config = dict(
    hidden_size=448,
    hidden_act='gelu',
    moe_layers=[0, 1, 2, 3, 4, 5, 6, 7, 8, 9, 10, 11],
    router_score='softmax',
    normalize_top_k=True,
    balance_loss=0.00551,
    balance_bias=False,
    init_std_router=0.0162,
    num_key_value_heads=7,
    qk_norm=False,
    attn_scale=0.125,
    tie_word_embeddings=True,
    parallel_block=False,
    init_std_down=0.0425,
    warmup_steps=200,
)
Below are experts of layer 3 (counted from 0) of a mixture-of-experts language model. Rows are named router (the router's row for the expert), up (a neuron's input weights, with its number) and show model dimensions 64-127. Each number is 128 + 24 x the weight over its row's rms, rounded and kept within 0 to 255. Numbers have three digits each.
Before each expert's rows: "gets" lists some tokens that make up at least twice as much of what it gets as of all text. This comes from a sample of Wikipedia text that the model never trained on. Tokens count by the router's weight.

# expert 22
gets: " |", "-", ":", ";", "===", " -"
router:121140154174120109127146153161114156111117118075139129122132098190121127130131149131162153088153073122127072104140073122116116137125121099116138162152147138129158107127139155125123143122145185
up0:107123106096130124093150161130151155094155104186137080157105119112149121138106135123144116102123121138131132107128122091114137180132123150133125089159100143104088114124151130118111137110095140
up1:110136088112112083145144173140085146119146124149156123117171109148122135152148113091097135129115108074162127154111129105139135130094136096109164089139150146129130128149168187129092146058152146
up2:147105097135121152134153119141107136152154122105138131110106125091119095093163112142122130122108185107095127107109100177141114106115123140137111152131137134127130139082147104142143101111140170
up3:159124151128180123123164115147095093173079100112112120119134142162160147123130093137160078134147135100132135126146126144143097118127097139124101156139128116164120121103104105124103129135136148
up4:141073099166119128111115167159151118134110126111114154107146116136153103154163148098141112120162135116147100163126133101154098133146136128168113129143086097119123128137137159093135129141108113
up5:108113116145132107103142134176168133105127158143150121123129126102149121142107096150120159081140156100163112120104123090122120141111116158098141106144079116138131118153147134090137136129103105
up6:153121105135124136113115142147114142133137163174142112115118094147126116108121113101129114188128137119147165119146128178131145114104084118125073116129158138119117131102112101170141135110132139
up7:120118164127142131145123128141114106139094142131134123150175163105143117134144118148140125113127155094101141121146082100115137064125117153109141140127143140143132172146142149169138091092125080

# expert 18
gets: "-", " ", " S", " B", " C", " D"
router:125123139183146137199117115153115144157127111119144151102152084187111101120077150088131149145130106163130106124123108105097106123128095106111183133171133121116152145115141115113116124134142159
up0:091114163132166108172155107071125111119147127126090174135130113106127151127114122066137133176128109155150117153129119138134148102083118169143124126161146117102127106135135119117161155133109152
up1:136107121136115118146103139108137151126107108119115100121125154092134120156138135148179099161136120184118134147187153125108090178134107135142116136139139141148127103132129163126217098155195158
up2:105096110109155107103124149149132146088115159129114090100126146149119147082153123079155135131125131103165090098094150137120116089112142172159113150103179136147190123149146124105129135130133126
up3:144126116142128121137082158130162125158154148140124113095129135146101184113154118135166128087109144133162126112123173108116143117122132122119123108130134138104142100130128104168113130142110129
up4:141139149105141126164154106124160140114110142093160155135126105118072125162134106112147124144108146105136109129062145095130123142133150124166106107116102122175172151144120159106090136092087124
up5:109120140115129119104133126083112097090148164132090151132127090125169095100112123131176135147109177179101146109123116131170102088106077133103128136111128143125119164126140163097130126170155139
up6:115125138114103099100098127150096111136121137104125137130137130130080095105138106157178142168098086099157120140136108134129130110159144108131119142130108160171114139158156118157140103161151124
up7:151103147154172140112123122143087146143150127161127143147136181144130112059149099113148132166098165079150111104118109098110174133113115114091131148118108106117137144142149145127129128093122140

# expert 26
gets: ".", "s.", ").", "es.", "-", "a."
router:130129125171133114108147103145137143143127108126181157124154177116112091121106143120138122139106076123123122121175068188107109122148120110114111137156141168132168108127127145116104132151164105
up0:134131116170142091138159146146111112160117154119106154141118126071107145125134133138156136126109154112150094174148147118108126137140096117125168107123101145121139114093124097134113148075150079
up1:133122137138112122131173165136101125151157106151147095108133147105122145101162134158163144090122132094128150111140110136094139181122139123086145097124120127100153113133116110126120138119112100
up2:104115126125142149121105114144164119143099126132183146132133174120145177120096142136178145141117147172119112139148106095142162112129094121158132098139138091134106155166135134137131111096076058
up3:121114106129177196110144150145137138150110138138106098078155105113175110130134141087140135096125127132116109101144182136114093075120095092131105126166143173138148115143130130088131144124124150
up4:136101154124145111090088061120120111121157172131145129132130161113115110129141110141128107115131052136145145121181108129102113092143131104110128151118094137126123113138099117123122147139117126
up5:106119133145091117140177112088144144131105153112150111131139127128095170150139145142180136158120124115101129117152100143122091090149136127160064147164159174129150158152113131069084132120111100
up6:110108154111108155109131110106148151169153131135122130149157128110100116109185150129127108166124137132125109157154130133137093135148116121152149138160126093119117146150163141132133156157152118
up7:150125160150177096109151110152100141147108112129147108128106135112053126140149088116167122128140128161145115130159128166125152138136121125090159145163091165095164125171115130123149148103162136

# expert 20
gets: "-", " in", "/", " (", " to", "("
router:154111143184131113142134168159136146107118115094122173116150114122116111112126128104146148136130120132149085116160139124108108120133141118104129131120166118144142102102142140125097156123142164
up0:135128107148149180102064142128152096086134183129135141124104136126120114153151079100135160114153153140119119118160128120126137158142148159121128164109165134096128123135131152112096115202140173
up1:158146104113153142151096114145131107108151100139135150113115135130120133152130165148131134121095149111129118126119119109175121147110109115123141089126145136117141120129146091182109151091135094
up2:147130120152153120144115087111120099137130138126141141101144132106104139078119120085148119107132110125109159113194092157122124110112167126138073111111136114127132147140129135130146124122116123
up3:142162094127104119127124160096124167172145133123094095139149162148127142113141105133144132109138129088143113133086150156127118109097126172082130121101090131133152133114087134141162123155132101
up4:161072095132111109129141111107164161171165155143133073136115138144129130100112131095128128104122175097123179141142173074141101149152106108128090148098121143103167102107164090200130131109131110
up5:111128110159111122123142102131101139101100122126131148089145146158141126093127164173144156162099115105073132163103129102111135110179179130110155115106133108167124154133175090151132127134118146
up6:150124070115105148114127132113101129144144115129100155149137123127115170133154095122142100112122113152114140126139155089102119106150153106121099144140153093122156165122138146128112164137150145
up7:193147113133143118096083152099107124157146153197143117105113107124129133149112083127144118151107166087102087142157121095111106125156090127143182139133173141106119101140168106135138121125079123

# expert 4
gets: "ic", "ed", "ing", "al", "ist", "ial"
router:127092184146184095120099132111106155126140124161158137141127138157103137155128084150153147099179108119114136152124101143129135159142111103084106185173127122139097136125099134132140149155138131
up0:133145149125124150125107140111144147132110121125123093100138132144137127141130132110089133136114096135122110126118159132135094144117178114133076105163122120098111118125142101132135122091160148
up1:148152142114138127157155088142114135128124153157126139147063114179120094136112113145095122116146132136134140072120110134134125106119145129118136150197134113134096103121153162120118112126130123
up2:173155138132131081120126156155125131136132174122125167110090156114120121130158106129136131137128122105097143115127131122154109176090102126139149108140135145113149092151131124115103137110166097
up3:080133103111121167115131158085126101154153150118140104119147102115066145125101148114118163111154118108158140133146144182176139129110116079172110154135157128126113129170128120136114147124122121
up4:129138124115130147115152134091114124150159110099136134155124136109130131095138171105128143111126125118127087124142108119114098147146116128109153133135120177125115089113100181178128150143138178
up5:163138125137132102107134118122132128115093154125114096125144069094110123090141139090106111114098123134098085123137142071137128146129111113102130128166135148127120135105145118166120119109085088
up6:121090124153097120136115151124143125127127084126183086115125168121114105156111135121115152135137121160094138128128160136117146139162119110098135142110178147127127124146138114116141157196073122
up7:120144139170125105138101123153095165087140125077146112139136133155127086131093126082121169078156117129069106106119123129141114099166113107145121123156124160139109145152076104100124123106105127

# expert 12
gets: "ing", "ed", "al", "er", "est", "s"
router:126127116162110110130128169143095122140122137154122113092128084108129091147144105121170095077121100131147114117120156122125112154172091101127127155125142175168120139139133143134158112149100161
up0:124103152124145134130107147109093117118146075118124123128118074099135177199176105132130123120092157127074129151160156149124115058151140146155060092144148148112150146125156119136112168118075108
up1:090079126118086122103167135168123164156132099126145103100147120159131116092169081154109132130164098115169161153137128149106114128134117141148113167149123137141130154154151086136113161109125185
up2:115135133126129095120127167136089149141176132132152166115134162128147096156097150178118102108151142147135059075110161101098127108119126122144128155128108141123129114104110146132129115148115139
up3:109150135090156144135094143151119112091160146146144172114128151076132127088143155131129130120131123131140135140100143103137125162151137141118170103173194127179170104129122131073107132092141125
up4:103114150115146095143113107159109172123142138140107136130162133125100152131113162105144092121169175160144131148116129145127126107143100117115144135112127109083120088111099142152112099114131145
up5:125168077130101086138115123105139163152089157076167128110137115133125150123098147107116117122140086130152118141149153171127113142105077119132159129155137157135173136157114131130148102142121119
up6:110122131158125145157083107093148114161149121096146116127128113129128124150107142122141156111086127132125120131112103126104122155123136105129080131122111145133140116202153155141150124120127115
up7:140127106137145142117117111094076111105145120159158144101142120115110105102114122141082103144081137107139168136141115102093147156156139153151110105144127094144121140104101168144113123155070143

# expert 23
gets: " of", " in", " to", " for", " on", " with"
router:109139161124171109165153107139112148146140094135125156132116095139102131149086100131145180128107116147103114080146105133125140148171135096118154157182145116145114154134147156168154147144120144
up0:124169085133118161126158122134107140123132103161142109106138091107111111156104149158135131096177165112126144130114190107097140103126107114141126088177146135156120112123097150165117152120094151
up1:134096111123130089134151108121156117144141116129107139109137176148086116127136162130096154127067113185135141149159103123118129151110112112104158136120086160126131143141141133110123088175140103
up2:101142152125118134119131138133116142156150155135113149131149122136071122143135135163140127120143104150099124113104124101110127144156141122074166155175059143093100161152116171138159123139100135
up3:182133159200125077116116118094126131104139144187138146159132156123125137089114135116129124154111133126116118174088100094100141088164111097114086139108155158092167116119145152120144108108104108
up4:133099122106104130111111102126168098152097128116136134137138060130138117106162136146130145135079089123160102064080122131098093132100123148145112109192104123130107147143113153142121155099080113
up5:089136144148116137157140087111122154168102131144132136135137116137089106167131160155134074145118099144156177149103142163132151158122148147119126110141162113124081109096135161175143164141123160
up6:147120149193147164130074096136122156123155109128143085124103118144151093101084084121135137108114130102128114079107120097104088110167120147158163135117142053107076082092116139144163110159119120
up7:133109139138109132106142137136128116138178161145142076144090139150135157074144140128113121127075139141155132115100129126105169133149111108139131143105125115141120118097151139155119096114154127

# expert 31
gets: "a", "i", "o", "er", "on", "e"
router:143121117137145137164139138131121160085139136175100146114154174159133124107150102129088101122108119150133085156157115130116110146094091075107187137136125142151135155082163145136167124172114120
up0:112124089110139105124110138115113172125134115145153133113088094108089116121103105151127101088131132141166098135153151149131141163128103154182133155133098154122076114126072108131118121140143142
up1:126164139121144143114172120114143134098093159146102118119165150166116103080168106126145102133124120094161164134111144149132102161113112166129108140098108096140099164097132144175139165138116145
up2:187136084114138118077153086160105098129141139115122130181148123108092117080111155108126175092123141118137146143153110148135148132117097104133108103132120161160093115084180130102105113124128090
up3:132114148132119116092159114140127144134151143131126114129153137187135181115137138150118187121128129131078086115135146192104089127136147177123181106138122099149149123140156113123143102144149147
up4:123094121126115181110107151128150131122162108123138162081126133125168164130089170144129121116134204115106131087157094148119123126136142123116146103105152114158100133134127098152138132107148118
up5:154115160165197138107135129138121104147151138155171129105166137097115134132121159193131123126143087134109155157163163135157094148136120159136154131115139140123092140089152145073134142140142141
up6:073135157115113122125114153144156131149126148118163140108144148113053129160149051145103098161128150129121144151159111161128116103129147123181077134107125122143119161096084140104115152147103153
up7:096142111103126140130131135101168127126132079135118103130078149150086102131174146161116138119138139102074124134162154104151133129111142084086154137122152124106107160126142145135123139086148142

# expert 32
gets: "\n", ".", " |", "==", "s.", "==="
router:154048136154124111114158129159098128132146086120157119107140135162121098139119115076131117124147090165136109110120142171081117134133104126141130139164154124132142107146148141129169135127145148
up0:136095109144103131132110136144121092142130128100126129159144110123128124094159121124134082161071091124098119120105109143124148160138152122157149149116141164116109148137098109125166125095152101
up1:069130125091118148140139113143192143165118157133086087122142135152139143126117101089125152122114109193113087137112080113103167131127108104079200095115090131167118110113185137121123141105146148
up2:148125097102158126116093199075128145113105104102141135127123143160080153112163107112062099110118161172127144132108128094134112101132112121119144096129140088074158112125162131069125146146137100
up3:099105139142107094129180138123098176100138091088129119150110148115110124136149119097162164110141148170154098132107125101130131137088114151098102128130144125120135083153115101127159156155135138
up4:139094130167168158128091126186111124189169135107156128113134117132147156133140109126096126144106142172133120123110098128144126124123123126173107132097090084131157136097154127126095150115143153
up5:136124186145141118143094107147121156130124169080079170118159138123119152111137125099099088122124110126143126103173166149134156119156093157146101144169114143108112135160131094077108139133109134
up6:116124145144132125140138112132116105115166120118116119135085101123154151122112124094097105113163118131137133109144136119119138149113096092104103141093133174148140153142100121106105146160079138
up7:164134135151124108133110124173115121165176143136104125114103146100088128119178098138118136140078094140109191120135105132131143099138117141081151116136072126124132132138093119125142164083101137

# expert 21
gets: "s", "as", "an", "i", "us", "a"
router:134132188134128095162164129130102120118160108137176131128128125121117108108110101133153129090136108123141149102108096153139120141125116143137163114124122135163122112101179159136162133164128128
up0:090096126176162076118116107085143157146129119083127131164138119129110107126136118181127106188081104111152108126183134132104117101121117121159140114127113138112080166118132131121147116113096128
up1:143126101141140135109102138098126123122100137118112041128118127132115141105129089064134200073149072145126114097100159119082139084108107137109128155115151108152141141173117132124157108157118119
up2:121118138175121162117113168143112161117112150127140145147182118135090155084132100136140157126152177123148113080119137092166162113105099164194135138133113170150123124129114120126113121144160172
up3:120129122117062128151106129137126185180126158172144151080134147123108085111128118099074115131095120093090139092100144104114152138161100098127079136160095062088163112137139110144116131101110138
up4:137118143101139153096054101110142121129176170146095196142109082129117196159120135105133108122138138151132099098127141090132157150094099150136181136147085093137160124133156150138114122121139133
up5:136123132130141154115166147139110082130118090155129125084120141085105124074163142141124156137116102127135136090143116120116148100156165134127102160108125097147119096102107103135121162117121125
up6:122076081123106117153110118121084093133128145130122161110101179144132179113128118126151136162132143122127108098117165134141142134104131126093122143136145105125152098158084140132139116137122147
up7:142080123141117161126135145113119112138163103154137077125154105116077097101149155139106153148120135144115147135105079154069143104105146106124126094098148124129149153138141117172147120131158118

# expert 11
gets: "\n", " as", " a", " \"", "\"", " out"
router:178109110188107132144136151153150103077157108116113115103166129142106126100067142127149148145114104112100116144144149089110107148142144136093176118184160162131133102116153162119150162130122150
up0:153180114107099095087151093152135144174114101116080061139128105113089128147100140122145096142102137156079128130111156107110138136140116110128114099129165147114108109124093111181186129089136138
up1:165097154168148119086145145102148134093124124078163079115156113165136150098086133113129112139112148114106121128151122109136128091131146124130108170087107130138143166118128175110153128144091117
up2:131141105114116146129122090111139142109120153095130153104124110094135113138105142136127134139167118119121110132081137124110097098158164107101132173167164155102149104143131127119125160113134155
up3:112133134109096117120134165113106163147101131093128166121136141112152103083138136106081158107105106143122144159144109125112148151129111071097149136136146144103114153137104123121156106148096161
up4:094120123110100117118092131137132096134143175102116123141124142117146158126109120125119177155105166105114123125124109082171100128106134150159159098111100109172138117105120104128101153095082146
up5:155128106150127159081130167088143167151146130134127124106136178110174098146147170156121120131134158106127136155107133135120070106091154132137103155166135120084139108179100124153141126117145135
up6:169127106121133099149127112092144123131136121116115140111102135111080109147066127152159110129094140094082195095133162150152082113166115141137170146157102123117124136133153136152161125142133136
up7:136130183139118138126146100069135136159090115152091126092146157113172140151154117122113149105142116118168165112119153118097139099108130109101092135123122150111135139154116107113154143125141170

# expert 8
gets: " he", " He", "y", " it", "in", " she"
router:144094135130153091128109105151109155075162097150121151119142128115120134113102128122166095095101121127112106137177130096129133147155103094151145143140151093152120163127141107128113146149174129
up0:108091132095122094130165101190141114100154096186130129132191138105117165139188119123082123126142124122105118137167115142188113167153092130131154105097142187147146167150157143116107119142135103
up1:129130115146133138124099102131123135103118155140107156150145136158125165148129162120164140116118155137151090138139138161105147119145077161113127072147107124140122139118096153142128151162123149
up2:091118137143106162129111095116096179089174105149126095152139165088105122128180123145122167121152127081103114111148098123118137122128119111141108160137139131100155140135119127169043110103135133
up3:079097149138109167069176161129085152119152112155122120149155142137100131135152113170109125133131121097140111140155100110110121180118137136137094090149141129127091167138139073123150116132049113
up4:138080183145129129108124156137131143101140193137150120118170168121120108139091116133112086157131105098125165106120142098113137129146081149139103104120144081074174149126121146107099119132126128
up5:133140088127142131095148090113130113103155166099136156100137144106152117111102139135090129130119103143106125183140106097078140108161140149178137130134135098121095179165132132138139120144146163
up6:169116127135114111123160101090146121129152125127148161139119129114150128108103086121116143121095154130153126092109131081125157141140155107126137123137086147136149165127160138140147131130144147
up7:103110152149158200140204105106107140135189148105117107155133098119141131107108132137118171147111142146173120103110195112159093166138100122149119100131104097106121125137175090130126124145152124

# expert 5
gets: " 3", " 4", " 1", " two", " 2", " 5"
router:139080118168117128133160108157103164078122129106153095103122172157088126130112120113161152117124106129103085124124157105123116150125135106151145132168138126139144150099126138157112137141145108
up0:114152122110140153116095155155130174120100095147211131108147147148078137134120153164175130135088124124120128168125107073103078148139090119186115102118116122172136151120138158125117086146096148
up1:146101113138152082113080185122127135104149088090140147125132109126127084108155134128130092131116148107137120157114153141152112080106105147117090160119106145113125096112114076170122120114100152
up2:107129109122119134152125160118139105139129161100135081120108140127098144120146157109175120139131140078137136118144132147132119088118101159136131113098116126147136142137111127162165142106119101
up3:116138116161122148121109132110107124110143120187123126144132149085144110102139094140121130146128136068123119159135129105150163112166120152157171100124157110071115133118101150142125141136140148
up4:106102068165132120102134110150169176157133125126097120127108118110087134127144118132117108139114127131147152086138131174148109108161097153097127159154125138163097120118143123122119130154127108
up5:120084154145178124119125113146149147131087130113119087165120124110110100122098137142100107139107121146145135120102136121151121117097133137101148094156104114135120107133156177173156137149119120
up6:084155156140111139136126170105113128131111130152125138121103180134172103124167166132111160149132154100109138126179123168118122120152141099140145147118156129154131126073144108132152103132103117
up7:142120177100103117128149112128105163127147169135105152103123134104087116158151103105121140119139176125140120136157161115126125135206124083124102113109101089146155116105133131138168123154094097

# expert 3
gets: " was", " is", " to", " that", " were", " are"
router:141080138123114111122180143139138138080150121121136115102163139127100121181102124118174141122116104124122110097158154150098122150135138063098138121140147133116165128110132141144146147141172131
up0:138114165132121122113123095150144120096096107142129118113134082125091096136102109124119085094133114089122122094135100125097139144109115123129126084130085142119118127114124093106128151111172117
up1:099149142121122139087167170154170139098148152133169117144106109110091138126105124155147149138125149158130138113111157109086137090120105128155137137177172114148123128173115102166114123130131108
up2:139121126143108100124148137175125134086161156177116138097092104151121090131105150156137111112129110165160117108136125156141133132132152104187162121095121106137078124148116135107152153154122167
up3:142146149111114080120136128162133131135108150114125116174101077131135117111107110094146138135128106099133053108146111139134067109139085121145111148095118137131165100160143143148126141121104120
up4:121144164116119117127108126141116146145103116139076115139162126158126101105124122113118141120120152111105131125135112155134070127093066096124105098170152158171131126075150137116133121137120092
up5:143136118159131134156145120118096161169158113134094117140100143119141122129139119120151101096100112087134139128084168146103145090098133109157159184140155121175175107135152145085173168125141108
up6:116121083148172109109099124060121121112116126133081142135115145107124137129126140110122131132127140157086134099116136111137099136137146157119107117124078109134134133097151154158172136134110086
up7:164136122146110154142131157158098107099121165103137124136103120123117134154082137129091110142093109138127123105098128141142124146141155140144128124123142118120119161162112142147115132107118143

# expert 2
gets: " and", " or", ",", " &", " but", ";"
router:146116150117104140167126114153088131086118108146120123132151155133101114167087121145103151103123110159103090135150123153101106157116137143093136111128145174144128111095181140126146186147126162
up0:096087134106111130152144141124129143136155099137127091082117162115140152114164094125156168119149136123093127159131169101089105097188143102161123144110098120122113179098148155132154115121098086
up1:123133156122129130111137101153145129097128066121103124089121130117110116166093148149127140152125127153114105153087087132127157176166130102125180123130126104116137105101096129123153152139142138
up2:188170136124153151125104114158101127113166137174092103082131090111121107128139103091095156116140155189115177098118140119159123134111126125176110111119119120122117146162094167136146127152142139
up3:150142161069202091124129142120144090105148127177139138146148124096131137162123172152101180090138146110170127180129161139127151089144164123134159122084111080151133152117155153142112144125188124
up4:099107187110123172118118133120113121128109121121090167169126119116111149109137149079129158174139100160093079143150124155140142140112101153137095131079130141115126125125110146145126118137159172
up5:123091150100109136183099152128142137151127140129092105154107136152131125121101116139110137094163109117132135124095155136144149110127115129138121145150142155127183088132100127147131131117064131
up6:151107171124130148145165115100126140152187172137111150113125163177128129141096173129119129120143156146106145096181143131118198129143137143126105145177096093132115122139102178172136101182141106
up7:087156116119139097122138161121143153149182108156142107121121147115095133155143134170161114134132134167169095137118103087129100183123163139171169113124130170121127133117119121121096116151108124

# expert 27
gets: " |", " –", ":", " ", " -", " of"
router:125112153136163082149166101128115121098147137143125159114162106168114150108111136082145081106155151150093133114138133136104123145138144088154169163137151104117112124107147128147095150147158156
up0:103104140120095127180113127107100160090135093122154130111146126112138101103136127163109106126130127103127104097125131133156153111145143129131138145111099102122133125108130085128147129146091116
up1:136126131107182108106131140142111155137120132149113105130117152134101166151128165138140115120098119090113149137155116145135117154125113156129144105114140161105150156141148121130177091173103106
up2:139131102106102141120114113120101177114114175130164122124123086126115121176138119159113129113128108067100155145156095132112125103123147139128137123151159100157082114165123174125115123160132140
up3:124122163138147152132145138138137089121110195128100132119154101117144138126122125160154112131122145086157185107121089127120125133121161122102146115161138127145156139157168157133070080167133119
up4:146128129141131110142127054135126118136126139172106182102123155140095138146118136101129136070134134115136110142149107119105155160157140144107139091154142121177140138097132134110127097101079103
up5:151116126113117139125141124151063154081090118100109138154123138146111164133122177127118136104115138132094108152085151096134152162118133097145158099152158125120141089089106126144131087145102141
up6:118178096156087123106118141142114142118102152117126147121135117098134169118135111107122166148174128094128125122099112123130170124145127129115159128143150162136089142155150124106121123141131082
up7:117141130139085114133148108154127125089094115152136116118115116150168174105127101126125145138136149129156138119187125142163136107124133139115111125096119144181173146083156123142142135102115136

# expert 25
gets: " |", "|", ";", " /", " 0;", "″N"
router:145116167152103110158148187163131146089145149152122097126106125166134151143121125149173144104132089182113105094117131144104111138119140078153099119126121123098169099116157123086165160146157176
up0:096132121133141120143139121079131114118135157105114173138079102116065170139119148084112120114144090141096170126152119123101137123134110138125160145112112146125137110114150127134153108107132104
up1:083130140149097124126124109101172115135151144111118125155122094089175127130147109136138084151155157169097103110117109126136111169142130102094141114109148120158114124117146113118112137092112069
up2:149117211119138124116126109139097111161122167170121165101090107131106076134075128165146118174161154095143116113111126132104110139153115121125121156109138096162119115099120143106162173148131076
up3:117130173146162133150152086125120165113122128139129121145114186168129124116137171164141101133113154139079108148104163144137089120129163109086150143125145142110170157104125102106157168140120149
up4:087155120125091120112138111153144168152114145132133118113122151131084126143124114138160072133144134142135101122147159129129115125145112094111152099109091174147193117166133138116120153116116149
up5:083140104129123080100086156135128136095101140146156121117125101139172160111130117105153179114119113152128130096144122169091160124145126143113116110133139076147122156110148172128153114077100160
up6:158142111140150095131164104117119120088185109135143104089113161130161137142113167123115113148141165141144087099129166116086160180101152119119130133065121152148097120105104163103137140120123142
up7:130119156141104153084146160118133109175100132151077117089130124124101161130136129110097142113094146149157118090181127080107182122105120092133098128152098139149132140103069156117167118117116147

# expert 7
gets: ",", "s,", ";", "e,", "a,", "),"
router:125113129153105070157157132157128151150136085144135130152140163166104137136116103132128163106129106163115101135102107160108108167123144118113167097179145116130151111109175149127149126130139144
up0:154159163161136121148109079129078122134137152113119101113153180093113120163134132127126140135089100143118123111141151135135106127111110149133164115062136132138156146130075083133128116123158185
up1:165108145133131117119121114117130142157146070136100171124152129128161079114132094091105099143123086139131114104157081163123115134163118154136120135152121147117124143108175121116115112103142111
up2:104129111129151145077094145124149158122104188132100125132137134149111152124148098133120196096152124149120106127151086165135182111159093097159093148110127145143113176140133119152121130110154147
up3:115141110164159175110078123121113161107127127131160162143164126171103158144114086154112143101136116106088153090133105100105116156122116091111146099140163128116158109112141102167123167143114131
up4:145106121128139065174087150121171102177150143131152152121148152118112177144146095130118101094161143101118161131105113115122110157085114116140101128155129131120135172127138126126120128136127120
up5:144094161174154173168143118124095145123119146109120094134124112079119127088096108110114096138121129148136146088132158158178088132109121140122115139155143141111137149118085112136132094128135145
up6:099139151130114101062080151102123161147160129090087082137107143113166135130115131110110169159164175119103109118170116139134120174134134127117118114101134151105108104118147137143120166140141156
up7:121109119141113140107073142132123143152067116128148112111141136128146104145094100151116142119140118117117099108149137110158115073095127137123146098133147124134151186166167154135147139131087173

# expert 33
gets: ")", " ", "\"", "}", "),", "]"
router:125104177168124112110118151181100139115139113131144105092130096201112104140095116108167111113119095135129113115167121141114136163128106099130154133147131110140115106112153136123134170142191158
up0:162126104129127104111135180109134151109135114110125154132162149127167193181077120140127133138097128153116150141125113148130142125088113132103152155096132075175114136068134107118100153116154128
up1:124124174147160133076151113122117113137134132125129161142147103131130154116137121106145134091135128121088137145112096122112131153120126135133120140082112074126100126123134158144110109112116046
up2:135136126135164104181125138147144155170139163104131135122107143191125074127140087086141142111140144185142188122108124131107109139115113136224112186090140110122160118154100149145157168119134164
up3:155156150117129168133110100129117098161116137098085109173101139125098098155182120103130113130098111123100130174111152122096097092126154093178175132115130125071180192136188133116125175140099114
up4:140153168141068141131123168127097135164138123103131144155142128147134107111120150139170124130153133098103129095114125095146187106141140119107139123134158105130148082140111115131132125109136097
up5:107121176123118130146089116121136189132142092174102123101123134134168146115081100125167147121137120116106139128156117153110109116108138090138181164120141102118125103151116133095119108171115127
up6:147145101133119147156105158173146118122112154120085081125123104149137081166149138092118145109090156139121154116130121134141154167093145098103161132162100077127142125149133104078122155116165118
up7:076124120138135142113120116151170137092097159153138123113090114126117123137110100138093149078130115120136155117175134090179146167146150133178128105134127140126119153129115131127189110122097125

# expert 10
gets: " the", " a", " The", " his", "'s", " an"
router:150102128150109126129139154136133154082144117133147176115143167101059147142084124131144133093111113135107067133126133107095127126109119128119121166153119136141141157106130124140162178132131116
up0:112146146175139164110139147109148123135151164105097163177140146129102129149156143125098107136072137121104103104111082122155106122126119107119133099122137162100112135103120098149137135128096130
up1:178111119129127115107129115138129137092148099099126114139134142129129090128077129141151117106115148137129149110137118126108140128133119109140162114134192106146090120145131171123127124179099161
up2:120171138111135104184143123102121147094115173116143146132136117091149134103098123131138121147115157144121158109144122153139140119161130146116124122111170117159123123141128137131136133075094129
up3:138121138122148112113106101158150158130090112114123134075132097142157138163108134103138158134147176142149085087142163157164135151149119140138109126190108089140149109102152144131125132127130123
up4:140098136139132174117140148189139119131079148131117101164165115171134126125128125094136144128083148157094131117148142107104130146120094131146077130103114126107116122142148154051106091129100146
up5:158155143100142154127163152107108148126135136115159117140103122173144106135156131136112114135136168145137129171130119191121139205086167128122128108107086099127142125081103135146102072134141129
up6:133115135135072126121147113115067108136153145154093130081119112092117137090123129125144123132110147107142123105146092125071131139180144098136181097174170095102166150146161095130131110136109153
up7:130153133108138122157146099135168114170123101145103166087112157083146186152124095149151115123125089115116091123090149093178121127125131112104158115134136114163125136129131134141120149095109112

# expert 29
gets: "c", "r", "b", "g", "v", "h"
router:149118129139077142145132140151116097115146081102137168079168177138068115115135138096089126138123110133136122120153126114100068137128135106119163153153113158157100140115193158140105138123116129
up0:139083136141135130118115110132138144086122165176132141163106126162114115131104130160113098120132119143132080118107162145159136119109133129131125095133139128102136120102131139128169184124104140
up1:105157135122115117083118154156149161139166156109127133122138136105128099131130128150112197111134092157144141122152108118138135153126147104124107152131143100149138112106134127154126115149122125
up2:129139165122130087098105118195153124097134161115124168082147129126132131118143125140118170108149119122180127140133127107133134178147119131134158174122088129115214044093119096158107085096119143
up3:102100166104158179123156145148168122149131156117168129166094129165135164080097130119128135148118156142139132143101123134114133122114109073074139109093131102142120117104126114150129148138164127
up4:112194135125125102115124124102117183120125111123122128096121103139119116122154124143173129084121171115121119124139129115150107126076166139101134146109153145135188113160150112141145107125068149
up5:110099127122118110101108102180123089090121121116134153149149125112137093082133131135110136109162131110107107109154124096135109154159134119153171144163164138155133122134111089141150133147133114
up6:101121155140103117146147147101120123116152128112116097138107138150117113162092111125133128132127124132148115122171101148181129157164118110106150131136057123094118113135154086150123099132141116
up7:166147127140091080143118152129120093128117147134135102102155151094146140110112117148141135095120084151097128078090151160132108113114131129141130119125130165131147086129107137144084147128089139